Weights of a small mixture-of-experts language model, trained from scratch on English Wikipedia.
Experts: 32 experts in each of 14 layers, 128 squared ReLU neurons an expert, a shared expert of 128 neurons.
Below are experts of layer 9 (counted from 0) of a mixture-of-experts language model. Rows are named router (the router's row for the expert), down (a neuron's output weights, with its number) and show model dimensions 0-223. Each number is 50 + 15 x the weight over its row's rms, rounded and kept within 0 to 99.
After each expert's rows: a language model's description of what the expert responds to. This comes from a sample of Wikipedia text that the model never trained on.

# expert 12
router:24 38 43 40 45 30 63 68 42 41 31 46 40 55 50 51 55 45 26 49 33 80 48 54 75 51 54 41 32 24 35 35 58 80 57 63 74 48 20 36 45 45 44 42 51 62 57 24 50 44 63 40 78 40 64 67 56 31 83 37 58 24 40 24 35 56 66 47 45 27 47 50 51 35 47 41 25 70 71 20 68 50 41 55 56 59 75 45 38 48 51 45 33 48 39 26 47 19 47 46 29 49 47 43 46 49 34 52 38 37 57 64 54 39 72 59 56 39 39 40 51 37 49 49 49 38 67 65 68 08 52 72 32 42 72 65 43 75 63 29 47 39 38 33 68 73 45 60 67 78 70 45 54 44 48 50 42 65 20 53 56 37 29 55 66 57 56 44 74 29 27 28 21 77 64 41 41 56 70 75 78 58 45 46 65 51 46 43 50 36 77 58 43 59 27 44 46 31 62 48 60 68 78 64 52 58 65 54 53 33 38 67 35 26 16 63 33 71 59 53 58 47 45 72
down0:62 62 42 82 35 61 29 40 56 47 16 92 51 70 67 39 62 49 30 49 37 47 46 24 16 24 43 51 46 53 56 67 35 52 57 63 32 35 56 44 27 73 37 50 50 59 57 23 31 45 32 58 35 58 54 46 51 64 48 64 35 45 41 49 21 65 58 76 44 57 76 42 40 51 66 55 55 54 40 29 18 42 55 58 58 70 14 51 58 23 51 54 29 74 56 50 60 60 60 65 68 21 54 29 65 23 54 51 77 69 41 49 53 39 54 36 74 22 63 42 42 42 53 44 51 53 27 53 58 25 28 59 68 50 51 51 58 29 74 40 46 27 44 58 52 45 37 32 35 45 42 37 39 38 23 53 57 66 44 69 72 31 64 46 28 37 48 52 37 57 50 24 75 53 68 73 63 90 50 37 46 29 68 43 41 46 52 74 56 56 51 60 61 63 53 27 41 51 59 39 59 30 67 86 64 61 38 44 65 52 40 44 21 79 70 40 56 59 52 45 39 56 58 57
Description: Prepositions in plot narratives

# expert 28
router:41 44 59 40 67 41 51 62 38 44 58 41 46 47 60 77 21 37 28 31 40 63 55 50 68 57 48 42 40 24 10 56 44 62 54 81 38 17 47 27 55 57 23 51 66 37 45 23 50 41 75 40 64 61 60 65 54 27 57 47 44 30 48 35 45 35 62 44 59 36 42 60 46 45 30 30 49 80 57 47 60 60 47 57 62 70 58 46 49 52 58 48 29 38 45 23 27 43 24 43 37 69 49 51 60 51 35 70 24 30 46 62 39 27 65 43 66 30 54 54 34 42 51 48 75 66 51 60 55 33 25 45 38 41 48 92 33 69 68 27 54 40 30 50 52 49 48 55 50 80 57 30 56 43 19 43 51 59 26 51 52 25 58 35 67 50 51 53 75 10 16 27 50 49 55 47 45 35 53 74 62 65 58 17 58 53 34 43 48 31 68 64 51 66 26 37 38 39 59 49 54 77 63 52 58 77 77 53 53 39 35 50 34 36 32 61 29 69 65 51 78 40 49 65
down0:57 49 57 35 47 46 34 41 50 25 36 92 96 30 66 66 45 38 72 40 38 28 62 49 57 49 39 75 49 61 53 65 59 43 42 38 62 50 74 57 41 49 68 39 60 43 49 22 41 40 58 25 37 43 36 62 45 64 43 50 37 76 61 44 61 52 58 77 50 43 60 52 43 55 61 53 51 46 40 55 62 47 09 33 42 40 37 35 54 42 51 34 17 52 40 68 41 80 55 43 49 66 38 65 62 52 62 56 69 37 40 54 39 47 36 63 60 45 39 78 63 47 76 66 81 31 45 45 15 34 40 43 34 48 64 36 52 44 60 63 38 49 47 84 45 74 38 58 49 42 65 61 38 75 53 42 62 41 50 34 52 67 51 12 36 55 65 60 56 17 12 70 46 34 59 66 65 28 68 36 58 50 48 30 47 22 54 52 57 90 32 46 62 66 86 74 53 47 73 63 57 53 45 67 56 28 41 39 67 42 52 71 34 48 39 52 39 60 34 50 73 32 48 46
Description: Function words in clauses

# expert 24
router:37 24 62 53 60 48 61 70 36 53 39 31 19 37 42 61 46 27 42 32 52 63 31 64 60 81 59 65 30 46 34 45 42 52 55 49 65 46 33 23 66 53 45 20 39 73 59 47 52 47 59 55 68 44 55 66 37 43 88 20 54 34 49 46 42 60 53 37 53 42 43 55 48 40 14 26 26 62 43 19 62 41 26 58 25 58 54 51 37 59 63 55 55 42 58 42 37 47 46 44 30 38 57 54 40 39 30 54 32 32 59 85 53 53 71 54 66 29 47 41 41 55 39 59 57 58 54 59 87 54 48 83 38 42 48 88 45 80 83 36 48 38 35 34 58 61 44 55 68 77 91 51 53 33 37 36 32 41 53 51 75 37 45 44 57 49 58 48 49 48 34 53 35 57 60 27 40 32 59 53 65 45 82 47 76 50 49 49 57 26 70 52 36 68 15 54 62 31 81 52 54 63 56 70 54 56 49 51 42 45 29 60 16 28 39 67 36 66 61 30 50 46 46 60
down0:43 80 52 62 31 43 44 52 53 39 71 66 33 43 41 58 33 48 33 67 28 55 53 83 62 50 39 57 64 44 42 35 59 71 44 58 43 52 54 60 56 94 60 45 31 50 31 47 42 80 35 41 48 39 41 42 28 55 50 50 55 55 50 50 47 37 50 43 31 52 57 40 68 73 51 38 34 71 60 57 52 70 70 78 47 63 58 59 67 41 38 47 27 70 83 57 65 32 55 28 38 34 65 44 49 51 54 09 49 75 47 62 51 23 66 43 45 48 47 63 64 65 40 58 40 57 50 49 66 90 26 61 58 45 38 47 56 50 19 23 60 44 67 50 37 52 27 36 42 65 37 34 54 17 54 47 66 52 35 61 79 48 51 47 49 54 41 16 60 99 29 23 66 73 41 43 46 28 59 53 65 55 53 32 48 52 66 71 56 45 50 58 54 47 67 46 65 61 65 32 22 43 58 40 55 35 57 55 48 53 46 43 36 13 35 37 52 44 63 24 39 56 60 61
Description: Date days and sentence ends

# expert 16
router:39 37 60 32 51 29 84 48 62 59 47 30 45 21 53 61 34 27 57 48 32 57 28 38 65 80 47 35 50 37 46 44 34 59 69 56 70 35 50 35 68 60 42 48 49 58 67 38 43 42 62 48 58 53 53 67 46 33 85 11 42 43 46 27 43 50 62 46 61 42 51 65 51 08 17 46 27 64 56 44 44 53 45 57 35 59 75 44 53 60 40 20 20 59 37 50 32 29 26 19 33 59 68 32 54 35 28 66 36 23 69 59 50 52 68 51 80 32 48 29 42 26 47 74 59 53 48 51 84 47 29 54 49 28 72 64 44 54 63 34 53 40 37 50 59 51 36 46 63 55 69 42 48 25 42 37 61 58 33 51 51 55 46 56 65 64 51 52 90 21 30 45 41 41 42 40 35 37 48 58 79 58 49 31 74 63 38 59 49 38 62 41 55 32 34 57 26 28 78 47 55 72 74 63 45 73 62 51 56 45 29 59 26 32 51 67 36 63 53 40 43 41 34 52
down0:05 53 49 67 71 46 38 54 38 55 72 45 49 61 65 48 53 37 45 54 28 33 46 52 19 61 42 22 36 66 52 36 45 36 52 95 51 67 65 74 50 32 29 52 38 51 46 51 56 44 75 41 55 41 48 70 77 41 59 48 39 64 38 35 38 22 70 38 57 60 53 59 57 42 61 59 36 52 74 36 40 48 53 34 31 77 44 26 51 62 44 37 46 63 42 52 36 47 58 34 66 58 38 34 46 41 76 41 40 41 60 43 44 56 46 43 78 70 52 32 46 55 46 39 47 44 14 42 17 43 73 50 39 60 13 43 42 66 22 56 52 29 21 42 22 57 16 49 76 73 41 37 54 34 55 47 43 49 50 37 11 70 51 49 41 67 50 55 49 45 60 47 49 42 10 37 66 26 60 52 54 46 43 60 46 26 58 38 53 38 14 56 51 39 61 40 80 56 30 31 56 47 51 27 22 78 64 63 61 66 52 54 63 68 55 55 63 43 39 29 39 54 56 27
Description: Sports player names

# expert 21
router:33 40 71 37 58 47 51 79 34 50 56 38 31 38 60 51 36 38 42 45 41 67 33 36 84 57 52 31 50 00 33 30 33 75 70 49 79 45 71 25 51 50 47 36 65 68 69 58 52 38 63 45 88 51 63 54 57 33 88 48 50 54 47 18 55 71 72 54 66 53 40 63 46 45 51 42 34 60 58 35 72 49 62 49 48 64 70 52 38 51 40 42 47 38 37 41 33 49 51 49 26 43 61 48 48 25 38 74 37 24 39 60 40 49 59 67 52 45 42 29 42 43 61 57 57 54 41 57 81 23 39 58 47 34 59 76 34 74 79 36 31 31 33 37 55 68 45 67 58 44 65 38 55 28 26 35 42 83 51 67 63 58 28 34 54 54 54 63 69 39 43 23 49 69 45 35 24 35 56 59 82 64 60 33 64 55 47 22 45 13 55 46 47 43 43 42 49 49 66 33 75 56 70 69 49 58 76 58 63 55 47 62 26 36 38 48 36 57 57 47 46 50 47 54
down0:15 24 65 67 67 44 57 25 45 12 33 36 44 55 15 39 21 56 84 37 84 48 59 72 29 41 41 34 38 21 37 50 60 51 41 36 45 79 56 45 45 48 62 64 54 48 58 66 53 45 41 24 58 30 32 58 48 57 51 49 25 40 25 56 58 61 62 58 38 43 54 60 51 64 49 60 44 31 56 73 46 42 46 55 50 89 56 60 56 35 49 57 51 63 54 51 58 58 21 47 45 69 46 44 42 32 49 47 37 56 44 56 45 53 69 74 56 61 43 73 54 71 45 25 55 76 43 61 74 44 65 47 42 44 55 47 83 48 55 41 26 55 54 41 40 53 67 31 53 44 42 33 27 51 67 38 54 63 43 47 36 55 61 34 54 52 64 78 50 46 55 81 65 29 43 20 49 70 59 58 15 61 72 31 42 52 38 24 34 61 71 29 41 44 46 64 34 16 81 80 29 36 37 41 63 16 40 48 36 72 53 66 44 73 68 55 43 59 62 42 47 39 52 54
Description: Clause-ending nouns and connectives

# expert 25
router:46 42 48 30 71 50 62 54 50 40 29 30 30 46 72 57 46 55 28 28 45 63 52 25 66 65 66 43 36 36 48 59 40 75 52 58 50 29 50 42 62 48 14 43 53 62 45 35 27 31 75 34 76 40 52 62 45 31 59 47 47 46 24 32 46 55 56 43 67 40 36 65 38 42 42 27 42 72 67 37 78 51 47 62 61 58 62 34 36 72 50 52 42 57 56 38 36 27 55 47 29 52 51 35 67 43 34 59 43 39 63 66 56 37 66 57 72 27 28 39 26 41 46 51 75 64 55 78 67 41 34 60 40 34 66 84 20 68 73 31 45 38 27 35 47 67 34 61 48 75 66 43 61 26 45 26 54 60 36 64 68 41 53 38 49 84 64 57 74 28 42 32 19 59 50 44 52 35 47 62 73 77 49 25 61 48 46 43 55 32 69 58 68 55 30 47 36 45 73 45 59 79 70 60 46 63 57 60 69 31 28 53 40 26 43 56 37 71 71 29 68 53 28 66
down0:50 51 27 39 35 73 26 56 56 65 44 42 59 17 65 63 41 20 46 37 34 72 25 70 37 52 40 44 37 52 56 60 52 11 62 66 20 61 49 66 50 35 49 59 38 65 23 70 68 60 61 39 32 34 70 39 71 61 26 34 53 66 54 31 53 69 45 35 54 53 49 44 37 38 45 40 38 52 15 42 76 64 41 41 59 27 79 43 36 45 58 52 30 61 61 50 40 41 53 66 40 38 59 53 47 55 20 37 51 50 65 59 59 55 51 49 70 52 55 33 56 67 80 17 61 26 43 61 73 42 54 41 67 45 36 67 63 71 61 57 49 49 56 42 46 28 53 54 27 60 37 35 64 62 41 34 39 67 25 10 30 34 43 47 32 33 47 56 40 63 22 63 67 24 44 43 62 65 45 27 62 70 38 48 37 45 47 56 36 47 27 59 20 56 45 34 26 54 76 41 42 56 33 52 64 31 53 46 57 42 41 91 61 19 76 54 18 46 40 52 57 57 66 53
Description: Quantifiers and possessives

# expert 11
router:30 36 69 34 76 36 55 65 44 61 42 28 32 49 66 57 45 49 35 29 53 43 41 52 60 66 60 40 32 26 41 63 29 76 83 59 45 29 41 45 59 58 42 63 40 67 57 29 23 22 59 39 60 44 50 62 69 39 49 38 33 52 55 23 34 53 56 31 66 33 70 85 51 47 39 44 44 58 65 51 53 43 66 66 68 61 62 31 35 64 53 31 31 36 49 28 39 23 30 22 38 74 60 48 38 27 36 71 43 41 48 65 40 50 71 76 73 41 50 50 32 36 33 60 53 69 57 54 67 33 27 62 27 40 65 80 54 46 72 33 47 35 29 49 48 58 35 53 43 63 59 42 74 52 38 39 59 66 44 56 48 42 56 49 58 53 67 79 60 37 45 39 54 53 47 35 49 29 74 65 84 56 67 42 74 61 32 32 52 18 67 53 57 53 35 38 34 48 87 43 70 74 65 64 60 63 66 47 73 59 28 54 13 38 38 56 23 69 46 31 53 49 46 53
down0:47 52 46 82 55 46 43 42 55 57 56 70 60 51 61 35 51 42 53 84 67 58 33 59 45 61 37 51 65 57 37 48 43 48 61 49 49 75 40 29 44 26 38 56 16 68 60 56 45 65 15 55 49 58 29 67 44 64 33 15 47 48 56 57 50 28 52 82 42 66 42 46 58 47 68 78 42 43 56 43 71 49 64 66 39 51 36 44 64 42 57 58 52 41 67 38 53 52 78 48 44 72 62 41 76 56 55 45 15 77 72 52 80 50 57 50 37 64 46 43 80 31 59 40 59 57 35 74 60 71 78 31 73 69 65 43 61 30 32 54 51 53 46 44 65 74 67 47 57 67 41 54 86 58 38 57 68 60 54 64 50 53 64 81 67 78 39 17 44 66 38 56 60 35 76 57 34 51 31 57 56 68 63 40 41 12 60 56 87 63 46 45 49 50 64 65 54 41 56 54 32 40 52 64 55 59 50 68 33 38 65 44 33 77 56 69 64 40 57 48 19 48 91 51
Description: Adjective and compound starts